config.yaml
n_layer: 8
n_experts: 12
d_shared_expert: 0
activation: "clamped_swiglu"
router_score: "softmax"
routed_scale: 3.46
steps: 8987
dataset: "wikipedia_en"
Below are experts of layer 5 (counted from 0) of a mixture-of-experts language model. Rows are named router (the router's row for the expert), gate (a neuron's input weights, with its number), up (a neuron's input weights, with its number), down (a neuron's output weights, with its number) and show model dimensions 128-255. Each number is 500 + 50 x the weight over its row's rms, rounded and kept within 0 to 999. Numbers have three digits each.
Before each expert's rows: "comes before" lists some tokens at least twice as common just after its tokens as in all text. This comes from a sample of Wikipedia text that the model never trained on. Tokens count by the router's weight.

# expert 11
comes before: "1", "2", "3", "4", "5", "9"
router:487392491372534465587491526390478456522559538435573429457457502460522477482472535467508443463515526493554495501577506455512563530598465510435517510389452507536465604524544433612503473545439559603533502526442478511514485442415590395523512421464520485506479462502565531482516472505547527522484554452586502589514373545488483513524483462530505536476538477440387449503530461503498525466553
gate0:527419534496544525493590554551572448528489473485406461463509495451499479538496560525563495436558578497488554511456478476438440421587408465506516518618515510499470474509524564564433505348542554559519419430391524534517489532461498535474539484531499383512424529581475543524587561499513415586517534607470585415494439498497495540536481642478414448566507619511482454483502506490437418455481
up0:474490446560477517526541554484494432561613461471449538495515450438560576405535516538558419400497484457474500537475453412460452550521485489527548497529525501437470561429464500530467556451436519585523529476538531511555501466513428475481442473572475497523456445568508604495588538418516516470449521508484554497549485474571489515556460541450386502517452534551517417501488560501487519575563
down0:558511497485518449522510481479520528532462604403457478501414460517491516504453487450483440517531642498511589445466580474517476592462485463476395536532607537554494445470576499535518511435618475492419546514498426480456582496507514529586342517530440547474555445491551579438519475555535432583412563425582447457610482523489482542502480437437574542511543441509566479526495533499438512587473
gate1:474411432568518487390493595486548482530543467472542499477533491481449524528439440488545450470467433531502474514493513481490497486453458454481508540615467570428571365341475577540575464464501557525538511467484452471511458401472525495563518470478510507466498513475482616531492557541454461464478387547522540414534395416537457513406509463496456549544454534573440492501502494520419471442505
up1:398434471435495494369597596448474455536528478533512487522464500510543473546505493592613480482504543536511406426456559564553568494588447500485513505621489576520493498477487522528553455501514573552484561511485539498460388558539491478538402449507565558488373464557513547570513530595501445463479498585450582458473502453487529507342514480456475522544465580495506417426568564531498483482455
down1:487475458529364498515488494481471639491512564475535482535500455508506427475469455532524479443439459478532592524496519399532602565548483573479480475504495509448522477437478545443502573450436498404426559420519521429493479425527490533487434539584585410528481603519402463458552450504473596527479456483505509501487544597505459589470523423440567496551541477448575507526548566523498478453496
gate2:418520458477398542558443475432443519487431534483524459574525517566589527429586612436541472540531558556488487540392554569501468480496374418598550581597545498503556524463433554582435520565542483434567475388424531519565484437478549452526462460478412470580600512610498538494512396457506506565527484512458598402522446509551512540569527545415491566492380578545550469436539525515481439485490
up2:587525422507480480459521442559578499571492576568467555532566497611553485562566445464545509502495511447490444499456528513466446475499455475554442511559544554538445418466458559515520542512505469435491508517555424473559526529556609453515527474547482459525433540555535434452500478547491438533535503541599614485430590454525460464568437452493347537500509501536565538549656487462515421606564
down2:509522528497492488510445593593532547503488501516439479518506388555519486516479561465457537415423514380541489507441502512545447430605496409417432599570426404518507518575491524515442490541518518559490474461505469484480523433432478628455419421535541479492509455480462567528449545539504541527586396557504493481446399431487543495561532516599573529446490555556515548475537464528453414497529
gate3:481460531436479553456536498492467492535527463461503569474542455573473476526455496494498573473520482593493459496526550473505445520454441476506499445469466488424451502572531522556491450500598477566523538457567505554520509516448511535557509549490411570474527409467515484473451551448506505518565510505513435550471378517521425486530485430493447549490642495479528447374532509436547494525482
up3:544485520501509508563408540486544549495481618509539491454459559463524500471523526531502489586467491507484551545488453535455493534536499481562528432502407482419461488476461489468467549491468433484477538434395444403562572542598653588504446480477545484466541494503528560525347495540455508529540534513559581507513449499433436481522470426569541474545520501476547415562445556409550492501472
down3:509456545602588541505487481501528559551479493529479479453502525445453529430474533460465519412503583538477498501514515462470492409475496517420423480381555503496502536436534565554600444508504514398561473483509515479498467484546434460529481441473479463488504553529567530535559476500477342407511405462485475512505389433494588513588533561501520473496432444529417506551603499518485454469454
gate4:416512552465465451506484523433546469516458491525500436528444520436412558534565520469541462504470441588540455515409541426445463474407512453432529589544508550535492477473480443457433537491519475525487488584520574514573446515480498524484505533502424535499604498534577548509546495502460468524449564509514504540519469471498455475548478541456549480541531510502507485514434516445550492499516
up4:517484560524453524573441576463475452507450574509352512576468532570530479492517513407475497494507544563566476508420541513579533480407578517579507504501504431411499524496589464452472462504511517444432508433492433420667550551491450486408460504478445458451463471544584504623489466452515570542444563497507549524570550517410504546494571522417481442537488525475473472561505529435527545475454
down4:495578504522436519504440481456457559488540464479480523518399533507554511516467513474494553533458522437414524509494541541602468506497469532485537588605542443565568561481540440416501506491444510446436538378486533516580609501477441499529565521522552474499427440494477477395499421471446548506450490460515521517558504428577471421507471534442618410516509529529452544504565524557533502473531
gate5:473509433476507388426627415488584479496428540622522553459472533503491513446512494543461553621505489451472496493455459564460478532410486543480574434499479491508539488493495511606556504383587419505513515509450444459382464501550528543521443558428486566472388498460479606514491555416455511550431530485562502461512521444539519448530484511409387418467455498508456520462478453502520484526570
up5:544536514553511452479621485447543509518543552587501508526475460496515484486462362468552562523524523458470476549516538424485561453437514602514672421507470435517484498514472537435512463478494489515546443475398438531475465411470457494431564572530470542544452602516503531516519533456524565516471511556585525382466498438543440461530460533390440475408456514511566491435563519530511477426479
down5:505484477542425448397476507530495486526512549504459600442480432451488557496470496455393523496507580516431498512500484491505559526536610493454486541587518519483478557415435463552472496514521478495328473437519532465462494448602569447497528503472524461467507479499529576436509566555396420466515519496471479479595526546560580546463438457475491526524548588535502510458485418488491510553464
gate6:490431503477437470439489541575563451515571531399407550470408565598551484523416417439552511425501434579438532508420503585469434596516486537450532494536532514491535458539498554577446549587500603521490516449514451483497536451482502505539524572547544507494437564488477485461510467526477495472465513514483644595503436387384542526527421447526538536479504529528509523467448534557568471471464
up6:427497486481564445419495504543492434454628559481564629467481515435498430536469423522507549567494439505504461507497513499479424495468500504440464442418481528529476529515445438530533516547494497504502515540536481572508438428437549443508507520562532539554542549413553438435479564407514488524571542443452560477553508430515490577557478520532448526504462583538445469522451576452530445524457
down6:490485381548572465557501425510550436456395498421466528502380566500462527514512410496529470627533489466455613467457496523503506506535505511514491474509516506429373419430558535495501525447526603528445559456460473468516474501446475475525487488529536470528494492460538451574493492547524457446475517479464458575542506461532550456471608435450439462540571461453510413427574516497523575501508
gate7:492505542506485426473558505459453430491514512526485589445537552593530451570587517653512483574430517517534466449361445503484517629452510449439509498558550531452525513527542511529469416317508488475523571612557586556428490521498515488507498588530580472475513511423466546522500571580582475522498514521584506544555453432489539436487494534428548495458572574542532448492473536533481403480487
up7:485522513560515558497481434478514485470462527604455540486571562585498444549532543595529540484499599549544425474436431474461577584469520524467495461540584519484489483514480443493472380410503502569493706541528565455453542524524536558522464455548515501424471554485455494499521487568563474497459429521531551429496532445516569525501584556539503585511524474523452467522543616541527570525520
down7:547544497464562517512469428524579509507485527551503581495455538508497485531507598477398453479521506499540499458546444457426476525496541523509396518400549461443510439399543543478481555461587593457481470483525465490488550562551538537426452561428419483431538545465566550535506558561493566527460462484478519446521417493506507550552474585527426497518553431465396580481536443442551444524441
gate8:520474512595439500461488563494469530481572495468508448642518539562533493530521469494564516503478476460517481497471432489565543536529543573540484471542515381444514499510484554584564542615591535472636602542508554528481525527503448470465452499520515522374437520470501603448472536461481489482553485499477612464521495546509537460492449534587467500468609545508517424503510521627529339560521
up8:435484521472444486452516524496479586567514456501523528460507529473537481510476436559509500533437543513468535598558459583457452544460566538585490423450498468537468435494513535483480585460478516474525603466580564480453580522459601486559521445535479566543439533417514468477384507407436489545535484411469529410579493472420368491456500417559568473440513580438526492538466543564556518434527
down8:429525487530539377517500421466575569585492475524500474459528391452486493418456529528438461400535541495502548456549473387566536529473565570564507570421475470410473463514388581483464560566414495460510430410459528527536501502465509570472475521464575478561516431468510502412518529510483403427546520583533505483434478395537559562490530502538504529491551470557498521516462521566459537550550
gate9:564653380447512437521547484491535439535529449481455441467474528568477459625480517532592530444567357518552494477514363499480460555560489565506579571505477505567571473431490518428509441447422497543472533563322454511519506469446516525516463515452536610503434492482586569536521511469487537528507409489601582506512502451516480435463525463407503518499569498403594469501532511518466505489540
up9:547482495405492448531538547567577478569575461536420489478521543574541461537468425471516536386502495539593459669532479517458510564474573453620537525484565490458512478527522467477451479444471451546541552460419453438496447536457417515548541541490521598490444469487460524510503552573554544492491496516538459542560584511501492417551462534471429472535476504462466475563480516600486498512500
down9:570517649522520554509667479535478477487450490539415438492391514496466561447368464493495580537543494431438522542481578473511476435480540456488524498446488492504370538513419524468533373446487428446532550522588524475498501437487454514554495432519513475479524492496523459493447433531476504556440536462454541496510531464464492505468504470488569442459466450476480450440384530679571512464504
gate10:490442443451532502446470530456528479483528485539483479487523530509512401440427415429513406498427468478511481512552497510500465536509608503437520458496543493534467410482458520538410635455449497438439533525500448483545559446502491585554563469509490537539543487579492526642491562546492534430399444461468426521461467533522481570478473464515580538483527547389536551444540501612500468437486
up10:515492556490488533492528542426520468458466500493453540539492531570480477592521529420481511444424496514609443516483524504578483406548462469464451538510572453497451499523473513431535509544484511549487483515522425451576442553494612575431562471506447563516550566550446561526555510489549508489488483459427450495443528465485534568519509489449525529508453493421503472576525502510542506480584
down10:531575459491501502510478476469492458514487488523496548479511503533532525624540454439491514543487511468565490435484444500434510485463578506604485534485519436546524457564459555426474424489500492507501565624643527542496470532570523458569548509503498550412483492504513471514466478457536466558463551424449444371432511463578507540629474471530522449423461457531485461492552583463530486444603
gate11:535544514461471510475560498452534429408508484612470562498517541526461497578479459447542553425554477481574495586460561475477496525426642617496514509479512599441509452491509553355522596480579449471529499556491472500519532496529477572461534463523460531494509473428490522467512543386557486550424481438497519389477497505589521547455485487534424444581495482506521489525511503536556449559436
up11:505525525523478410493530557512545461456524499523494562443476575513449466562501490429572506496513462509583439530466533487490488519467403550453537533482395578471532517497563476491519527431549513494561492499531552445534517485539459624437517597485444520511542428483452524458579581455514511528454464530463562435462507481650485478468560524495390463509510506533501472489525546523581377497455
down11:508472485464528497482528469467514504546493449476373565504518529523521562561534525555477573602473552565469509455468564342478458479494537550474508547570532470460485505592600469530517580545456491415463533549463461524542475595539403480566489503471544460500585498449604410488537440542503503576610488546528507438584529506528337508432533508501451496467489533525466490462529468488541480556480
gate12:540481544495496514554542489453476506498422493508526493478478550559474501624458483458498470505513483506482488484548487602517510459458476571568563485520471571480487452440559438538479475525513542463465483520523506473549520514516585546624418418525525530456477395499514610499513466506532603532492422462504489416411532470424528415569515491505519547531544602451558593474555489461564410556483
up12:498370420477522500406573523468524511591470496565538551468526573435428462596436383441532546464437492408487472482559417536523526548522491514564434481498556494444477471463552485569505544543491469498567476539524462422469474553617510486645473399474474553459452473493482593421526472551496531421430444549539456436467467460514473519506568517526474533506549450537573488513498510485478431445476
down12:394541475565466480410463563555436591454515517532462505540383439545490446460458485497558523486496485457401447521464518527506485520477476517528432507542494468483481415521488487432514526477537435519490541462487458502549455495505471463505492526534578546465458553514485469431495452493502539454435513529468460430480554442481423469451595496595524451490464459543474480577551540445503538583455
gate13:520464537507462543515522448433521498543475483499485498567553515479411523495523524469526417448450506633509512533470487460485467470492548474561531456524612456518540467524561460513450524550562446585524501550443517421375506489562480498491515489527437433607577531519493553579499522544402446542377481579515512479542516510537527426436562531465507449502508479470481540510455509470530538525493
up13:480571553474538493500513531457520509536479579559544559563503501445389483497467505482549481457496583445532512559421423522461475535506484490553516453544553535501438460502466395522397462536467478506496552532353547555462512547527519522552480517468477500583592479535498431582482483469514494524504588643516483449574527524483539559505469499441479482566513547422467531447493466433530492468505
down13:459572483546469477531572466522485489523550577476570463511458506568509552480457544484446433469560527439454515517523534473576627454480431482517486534534459428472585540412509499581420515438409501463460501397484543540503539522501515410498518498593481469508448540490482556432522408460435541484429533540624419477471566646538620578542514483433386467498502465514509432475457444505468529488446
gate14:510497486520542526525530447475519508409441522503465424535542508545497633546577503497533487413568512444451488422542405547543537504479545493538534494477553509529571529477402487524483379565519459481591493592552456473504480529443491519498450538474478467589478479450517411474483480460485531528517584503505564508579529475407512512466560504386557447483526482505529503410493538447464466626500
up14:529525459442404570452597518465462448470419522525483503515622506513563526516539550503448355502505508489564504550533467443565575429415539473500530531523484459510599516544524591442537534465483478486513463440538515543512604541454505447440547584424474544538423480461554476585514464580478538514459470498452434565425563501547545574437616506545551448507549471422494595550480452458570576502468
down14:357572461514397481501453541509501496530549552518386370570423551544445460495440619561502425495513545539467575538600562540564535478472467506502498521451443585503542521478561500505442505476516467634470492465440420505501469499546454488478458517620568559485561597558455480451479433611522544435534466502505526488385499503521462473573556515549546475569481510508508509458553529511526518503532
gate15:554470526455506407522491555504502420532558485520431380536523528478617514493572459537576473442536498505457444533396497521462529479538510471606499524521505516441440491452536540553463443508346524478451490382509584540543494499502510526550443495522466572535462507552491528491488470566514464486441510532545552612505494441502506551497475514524424436492426443479504594439577521496477564503495
up15:461532435452502466507501510511496545418524531520519445544527434494495452645477480521498449454484536444489446578458475493490569440462455493514541466532461427394549428609548483518510472476498508537502451476465493559510455565563560564385411625548528501517375576570506560478450567542531425404466485586490497447481529585562442501574529510467445423481405482485578545421435538473556547421429
down15:429520474519513488533543485604543450509539501488526482545535526464561536483601505498530465456502480496563554571547546470418570431538476509478541442425448516541479480531563488532522521486485520467499555499507493495519468501484511381470587494550598509436469582453434563490399472486449442482471550560560414517451447485536551533538561550498495508415563596496540397478445508469457570539523
gate16:527450504487447512480557535607490462570510539392550367599603595515529478484546375526514484389525550524528536492447553431506504597535433541504537457530475482552444487516421555553493523541491526404490567544487512497571416490479551525514426528516525413518412568543455511481510542467605489502521572522491556477471429498429517477480563478479476514538481475569503486397453571492532508503461
up16:540528503462514450566501467504512469481512460384536451514451516559527411474534590516525528505461545631595531429456530506579506570552517496427456522513468471541401506511500472483495493547383462509540548523458574486567394419491448516596532549518425462466465410561497494465624467541510476531513513475591465504564527549516560464494394581535482530524365548621509502421534537488489521523476
down16:421506430542507482576477511528513508482480474427523443469525507506487404474493496518503521562495642520490576488518478411571403510450623513571478535423480512475513423548463533525450491462560495346480444502434396431511526535575525597508518534520471529460444447457500473620433505569505512397508547500476452455538475432494484539528463504513523487459494577558509557443458497505401580509513
gate17:484551567466506460459554560470515398563515472430586442515470417460534435518503500527485491457462526591464505505468520568525447473470510465555570581562500456432426472523494413472473491476455476475402470643555441480525477487399492512520489498637514484513559453432546478552564530504522545457438443458468490441539526389531568438502517537528469450541401507493505555524451482490549561504512
up17:482537445502504545495537495459423566485448530506440493491431515442524485582554530534451484449460511499541451547493534529551568475496549520501499566544583524506526515474459485480568581467521503473517483470465528482490579444515582470420573435522466559502525549558546460499533445526441423433537468515513406469476509509431588457608469530514498499525390499438427524571459477520581471527472
down17:566480481444409535474498558502481494501537476591521556451495455550438499524456508510629438438530519484541506498579459435476501541474527538470545499591617427426442466620425471477488447533498558499529524597474506548436515433542609520439430515483518506480593486552424500527583493476465573478424505482590547454461438613496392432460489439542530526426515493457528554564430508530478493400462
gate18:507466522516453545526486466533562471427452375478582442487430467528551528492522531532505554510432503558550554531548506521491388558506467481522520535503467503495554521506434456564502347452503472474460531500540497571536462410438603516496483516558517450496544418444551517485439575571517540565538571580530393494558544490524495456498459533544550516581598518523539465522473496479524447456407
up18:502404524488457520487537517550490497517581424585514427546519530539581456436488634527453524513495491503476472583561534538485402534482533427531489447529505509450548462437510481575483537486531489518445599485457592445504499487423486541513456526590507548503464441457442471553545506501509523529479515500371571576622499529487500561549526481567505508544588558571576451479438557599512389463486
down18:487457541488468442501505514523420522514542517540443556500484392484481444477523451536547503544527489520451474560464514485445438470533538462481573564448528421558527511577420501578483532558477531494453449479404502460506496390493552510440484559548501394507484521503483524431372581483561488479542562489553493554468456578535445534514487543545509499462453537567472601462444536532597436483469
gate19:599633437520577505490413546520439500564493529486508476509450468539490440468423512453582384538467461543587543459446497457519471530548521408519519569568500453525483461435452449469438511482537514521551452594515559567538514532431488508470532448526469571567592509485487529552470527485546431538486423461459511562536499460463534502450457456429507490527494459399559460514578531445421530523354
up19:538534579506463574527437431469497499498596475438545546572518544481611417551496425514496472512525502507507439485485463462501520514613414583538461523536481429459499513470495516439530456515427560476582522592474500499545404470522485472451517517559415503503479516481468518456451468442514512511486595470547503467559548484487447570481634512445440552522472501442530484490526529530546553486509
down19:573591495526506538528561465462659502468402519598497481583581463488446475510476519534478495534429509491463410523519559478424510541492512582525470494484445489526408469495485540551506497570412528499520489565513505549451575489442530466403528573495523449539517457464507522454473486476529520582541397497559527492509588581512401488476471520489578454477496576524483596496451501525550533448434
gate20:504636377526484425380555521497515517530437469561482487579470514537480526525421476630486556474480438505536488509489530472540479530442429562598472531504452569481478379412458534529542543500538461493568499491497403494575494591516486440466512469537558505517438482473477525497470443506364548557510352478488536568440497434568469551504483488498469474526464535505475452469462470514516475513528
up20:494481539493503488423535501411548581521414504485392575520431511586411499557437541587528542488485513485524499571498526430506530553500489538460513518476479477506497433487455464522556553526451473495578573523529447548610454508594515447503555425444500525514488444434517533462576499475441471564457399425572538476448518568491433517407518502518539445504366499537504535442499491503523533470527
down20:500535484482438582474430558484467482545520548468509489474541526560475529426531489484522396501589416490503446421505582560491494401559562518527407488463574504490475446457492585603514580499502530593491488415576450486475475480497487470523455452515524574517478463510428491519454532547510625496457518483645500491497524471608533519441425524548543468425540535570519466454600501530467426493501
gate21:498469353552453483502575478489497462509551523549480375454419499515519413385537483558550567401466486566542499502512496580586490452496447518476493604580410501498524404435477488482470392499455466467504324473510533408507454510534471527540427468451522488527488467520515499550463429544504515569385488547494482492457487473413478387480547575450493514482522523478520462495479505466489450555545
up21:517478490552514531425524484503619502562509515513503451515429423553540478498467444514520498499530530558513456519554602529554454484485380540533616561569458527495478447510484430476459457591436538527542413461580511518579497510508428492454518532509422464554443431554469485535384480515517506544415570595383475557491578515504447446556492530482501547434461479475514421461545477520418476426480
down21:470540391501557510493440437596573535438529521473520474563466479514509504454437538471511504485498575529550524463537545499438530438608452486549467543475461606501560587439510532586534549494605465489487493437681533421518522446447440467540585479547521547487479531467461611447459566521499531413486477535586440590435495461628603510593483536543444453512464444457570389498546505532556452489595
gate22:505555466534463466454579459463534591440498536522553455435488425475544547418580537514542485461515526456429488501544484531382577551505523452472541564496537517486389443392483533418492445587505468478530483461467513465577630538530491485486504473534491636589632436513563454523482532514487469578473450526378474534497468510582444480462516600504469494584469410483575538450588444511474554467574
up22:482443502520559468444501495473489589464540500533522545443403484540604445442473547547525511473434532440424411376477547470509558437534434448488536518509470589524446498474486477512537461485441480442576457414550530495474559616513506436488524481467358634571504438626456596529527467550461434495481518604441472532416420510521499440498529543440465561532518441488526507604554476551457496448548
down22:527535499502566475513496489394469475462445517527539441465527514525507410469494525483634569377517413470478440507506572483516493496623486477521522512573483551537503547461547535405468533436557570474446432456599587473475590576503455496424445577509529453415580459500449503444532514587388591472542461536534457607502499509548565483459544532416516508566507449445517584509509411489540542524569
gate23:468443474554460464524471468453489540463497483593577471471573500503411546527518609532515510539437527578512518526521502486524514612473610625458491460558566533513411461528487544542477504472489458463559541508511524540471517543598534505487514478502541532447413480472416587485513470532378575506502373503445462533463531413588480460435580473525493470485504542562484444523565525464478519497491
up23:432504548527459487534476515553476514450409511616582496479518484498390462445437460551484487517532549468534442445530451594531508491524574457419469507508537501513385449493483600505518480451459579551557538467445534529529554480489491526506446594520520496542377535511466526545501542588452508542492475486553527570530473477596442474431490474492546518505525466527534441463499457444440442441464
down23:488553558453550438531577403567496462513507539483439526457450558413493541517573517505462522545589584400591533523527540621567514468556422560545515404441441410537539515465497549534370531558572551513447481522528599528534595489507558460471500521482595487505496530497504610485591504446496398526524479554501560425513524548509440599501450499485430538530457482590539566526508501504490549577429
gate24:533483493496463415519541474543455467572483403454446451528417397552516448510500580498547449478459452554541480539468531556528443416399545477494492492549569543578464398474483509455410515480528484487484546533417571469605457507582544528546526522629515473498517494547516519496496466514423515531455552517516500519442438486491514448536601507440448526562452524450534571462532440429557461517535
up24:533540595484475418513511546556512494528520497428549426512494545483570498499426600464530517569489446584397565394437467472432455452455546520616519522504519514519523441418579576534526502495424513432550522487510599505615510433488434510616535461506454392497451498477532666514524524508479528481457520510612538519425517450578523478541545488409453496480329456539480522538493460528526510505569
down24:554526630448422525542612582482421557374563489553529440486511516524563553540538541495501537437445545507535565520543492536499459503565570464443521583467573496431643550554496506467480478532517465468447561554522461514449502465532533395513441457546505519563461516542474507453456453537456517489508524492560508470502456523462494453449534426503552461524574458516525494634507442517557473533451
gate25:473497533505507402501441526518419541484543478475393392534436486488607478483550645451510359447452396451493504520496466575486438482511473494516536486459519526486517458478457470557482310530522547558562487570508524504513572390514468485501429449559477563512511459559559588491575580450521471517397557474515585520433447456474440474424449477392535443516421502455661469419611534407493424532444
up25:493494486588599379461538523560496551442543481492423423481417465493460522379564563578478534432436402492482487534502485573513427465471551438461479463482571481570456497452484537480449475473487454512638580568459487440566576418530429483568480614447576509538519496433527559530495487500467455468481540509518577576586508463559431525426449522407502451559486456651534508381502574424497428525553
down25:532538512466507495433448490494614609455568456409450420548431477509434450460491545423432466474541492490456473530546473461459462532528480497461381598598455526613601487470543472490475606564590507462482488531555468467577521539494496521566530505391437472503504485505558586459494487476558476503555499485517568541535418423507527605504412487474459497437520486441519465549568468517569458454462
gate26:538554418464494494538509538523452498450420403511567389524504517483456469470436560599511465348520391533487455536636318533463488544542501477526455475543388496434486507467496473525528564504508436550468482602314408489550475471516490506507436507514546478548538573503558534467550446502555532497473575496456567600552360415493500522516485483415446485443484546482568521471511562428509501441553
up26:573527486542509572508525536562480446551447509559553405566548442429536462459593518574475491480478404529458445544513400493445482483520511490506455468487441473470488455484595487470469582510604555473444493560392395409636483482610475631367523529539570521523493517558549475487542424518516507498465507489485577539529425417399521459447481481387462417501437466559556531607449506418512517551556
down26:522517595535572591566559491504533507463423546445383442451418583512541550409462506510491499524530497460462529477440627354521563486420550461500526464476503524520445582474533451545526460518475549422525547529586427531568477478435519474502454556506493447523528543388573477501479520575487508516422497456523466491445463531487502462455546530487647517490535461481501476379473508584460486495533
gate27:526471446524470517518410474395531583468529563556550511540437460366467454528537469612516512482444464523502586537434405491517480483555466480481436466557441510553500459548403525466549527472434527414476480539478512560506504435573534525577495537489487539460505600427540507403548562489474621532466507506484494576510434477645519497478519528566539528546576427527567524505556505413538494472577
up27:517380574485525499465450511438486512528513504580624578583555539421510526524560482453514535516436546574561516481509485438533487535606490497543566568543481464458471524514414507530489531546410511481582445443570575556514522555599569528507607546503469455461568536434480571463543530554567540489402529571462471496523494509523532638629458476518504466499564492529467501527560526448444502582543
down27:505388579564491514473524465497561486428596523506565407498510450511504511444557507502462602483502429599599410493558538480507454469474411540576398509479445446546499485494579454502513419484461456395417516474517496523467516534505457520560458565477514484486420553575501492492636419556572488442570428575497471509506562609351564489533632523474444549561524537441481483554524497480601431468423
gate28:468467518541488464533396582449509572490522394511485518535519533429538444532507549610508523439513384577519480508518490596469491599620529484490531485476490463528399468503540478478490523411438529476582465502473501505615523497482424519493563470601509514535487436525515459584508465484537508491507569536494695496586495453448449510529535520572554488504546470430495484604553453576467515523428
up28:499466530512456441497497576417442540472404477656635527526500518576490458538495603517512479571387505630402392483540468594443565534463515500528543502572473552475471464432492460614444392454496493482480551470413478476562459457539535496483478487532530419541447520547454582540535499528530435568484469502476477462493569474396524453486523479524508487481493508490486561566558531438505556455474
down28:448552434473473606534474494484524450392502539542574529394556558425494433525468476468471519497453467563487505462546420471554480611465533518511586489478466524466475506539500509451470491550542496473407397493379421628507519461486466511508459559468447435493458537535528471526477525472452506523542579559536520473484507528507501543477483542513502533592486499517468440509436499549501518456524
gate29:444582556513433574587500458503447504542525498475425563595608443450535533619456475441536480429393434432505354574391449492487527466541571569482458491487440480542448448563471464438503443583501410545563497580408490468458608518509521557532569554566477524405444411541482569538539470508518535496516459551526475477554526505513455531445523516463481360446461504391500595449513480560483486512455
up29:389460505525508454484513494505444469482457515544421548522487476472516523478478476514503453461556443480510452523383481585515523425521452541488481471546521521529524515484485565400451467500539497599464552516462454548510658566482426563438544538390512493464443446497471545542543538440578503518513491550475472543539485494514432530545442590449514527465527508516558574474639537488598503541528
down29:519608498536443499472511466543478434456471580534448498550506510502518431468489487561469500458447468474541403611526496474620539427498526545504450487468508471556546539469545518564534505561534517399507463602449592507439436406553435526475475466427494465414483504534515495519466484450525480476496511441552417398532583571461507586510593458472478456468440600518420483472546508514588504442484
gate30:464472457509468490491384488469513487473526401513483439515500573541518436452528503506521426459596441535488436477495490514398436674453506473548522459515478645469536511498519432505496522566583468428527544509523545486547491575511425548460544483572491477606506483513474525560539550518500474457510471490508551460559432522592468517546534497575499514564553602433546444436505552480538409431475
up30:412519542480463450555421435410528528492567395441566432552529566477517458507596591498545457556474495587450519608517523574496488587380480567453544459453496512559541514518520488395546514573535436485493532514455543433548463482603471560473574548495444481576568376540421602505493527420532487520446478438506514551578432506579456480550444566565531508510487589427485503420518492568517545455526
down30:447487425451474565495648490442500529492562418504483400489420514533497558524581464517459475529565581529532530479543489578547462483418514475530569454499493447505442483583493473537524532451531492462415517504540492537531498470550504529584427585506476514533443477505484473493455568496563502469485557427459498499467512464581545415520415524578597487535590513493565511526440482528415529464527
gate31:454445584478574502415491522492519520572480389568471552558480450522505588512566544438535406503502490509511548519552511503544451562538532385502470517472472465436448473521493402503519495510488492510528541615495427524512452505530459533465488476575420426578619522450516473522501436532490502497474465421556490390494501461423481513394527451549487407450522493459554535485478428506509477555534
up31:430518587482530509520450463328493477564425467520427563534461448449433446411550461502439505538495493491587523587513522530589548532479566434495505552450503415464474474495620527515538536454468436537438568482547453401542476466433472552446582471525490469430625409488529407554524558490461589511512466462555449428499514481561474596503542384563561503523600538504529562580451490561527469459539
down31:497546522519458573462521443481439435537486523462445499630425461566567419415603483480519570469560421471539574530536529508450562532499473519525432516459481445539515407458609517455431471496491515509510547442580500505518483498459529551494538497518555452501527514450495494459466538524462452475497494579554581397514386470589539423577496547534463475478537563440467537525554480515518576573536
gate32:516532561526528519532419453514532572474473408439402474509497483508525561447497488451515428558476474534523461544452398524433570551560542571437479522457519486485418460503514454572549462544572524526443563560554526513547501427452518455443496522520552496540541473453539530427465543456497506494575517456492521471594498441524367506489439440437565502431431500552528474454410601487531380553460
up32:501571500467550516548522517454497468469422456562510537499457464441526544501465543389520528561504497527478498480443459515539563574470532543557508424458508529491440459553515526516449470501502570625479597466527456479588557435418610484558464520535542528547428566414527538458375558520550564450498463420498450498520581501465346530468473459489376576469486511477488565449446477488471439616517
down32:558630501429534543490529496526512517460500567511503511478376483513486478523476439397394431556524465401545579610499497513527509544543482542402526579506405487406501546479476461499412614480480513570545546522527550479472501508505513520435530616551547528485438459528477377553452496499411515558448500473385521559579509447526470424554438484468572495385517489490421447496499556584592506527421
gate33:537494472551498528491496576503523404434576484447552639458488513501439379529422505544471503428477459514492496523485507560502475572492459426491502503512456509565445462547428464532478521511422543547545547592498515430464531475558468511509481454427485534530510614477549426528509529523517598504551491463500539514599468490493540445561460527504407516495544520483499519449509557478488436427551
up33:502461463513533435526582536541560495485438565471497619365410436398459522506427553486522542497520437533493544514503508531469473431470467453458483484476483442550416476516477522449436504457533552529508514561498530531430396363486431593551467467427531520500539553443555478502471472538491574445439537444529451501514470469504486475477502527422519483484510440504515522496397547426455465508464
down33:516407580574554472511469610486447513533493482519501435422573529487484498537561537492494535514519517507545488424498491416523575482476458507442457483381419454577434526428533499391526484543561604411486553396507495525533579489488486454523461410544528514521461517554542521391553524481441466519401550411409543463527478395527559554409563447433529469539534455575512495456471582577394463469524
gate34:531518612475463575495519562518505492500500498547468482488479493458466572452444473571471491459482496462456485536423514554577509553476530512560539504497492563410496472473453563494457535385450420443564513391553464461416541492531555456477498545538513493589502528520546508602506561548422527497475517527459478474538487489480430428491531532511440453460434534505478502564475494521463444428475
up34:498512576535483570505497488445531468517525546492546562489464397499515532534516438542432518546467478451545558593468526479517464487445503513521566489519553488429550443431530566506436514451514418515609497503561416524443554522541529470572514569463453430521498484573561473476452531558474510466480473609497465507518462486456527511504483505504450496534434442562533524531388508507486519448459
down34:521554404364556524511456443505562549516567486491499556481507398519476454521473565517523512562494563487482529487619594544504432527575501536527519556604433487502477522541468528480551491527457609478498498533527427526534522564522560520570548488484491494531497408482583513498453504409481530516552582550426411567541478437554411498465428457550517509461546433510497467493519465510582491531397
gate35:467450513527541533405553594534517450545479519537500613505591481505601469513518494521589514524545546564471423335528394495587471573488487521490455438586543507512546483441545514453443523518543498506503422561476431506453503493572476565563509599516482557498485471588509582447479469559462574485418523492478544513513515487513420441489497464472472502419511493450497478591506480414508490546499
up35:531451504432519548493574538566451513590434624422536517468549513538512486606611553506508559491503457543462461393583403466399444501446518497526450524534470473467614540466526415482435478580536488401498480573466473560508433527554475511554422541498491486508469417512496605553478450580421488488473576531555563494458493490503459480498502468515491492582655493490515533586467462413451479445425
down35:627438507545356433466528441492475515555498509510616464466515462449555575497494536521581508505550523478484557457519440449489517445492462537522477515448466432445476474553500546465491499521466503585414443475506512468552549445562403450496547489429487539599474568493460430531516419544397560533521507467473513468479493501510470482540597444585435598554558519387507522486513508522456543492498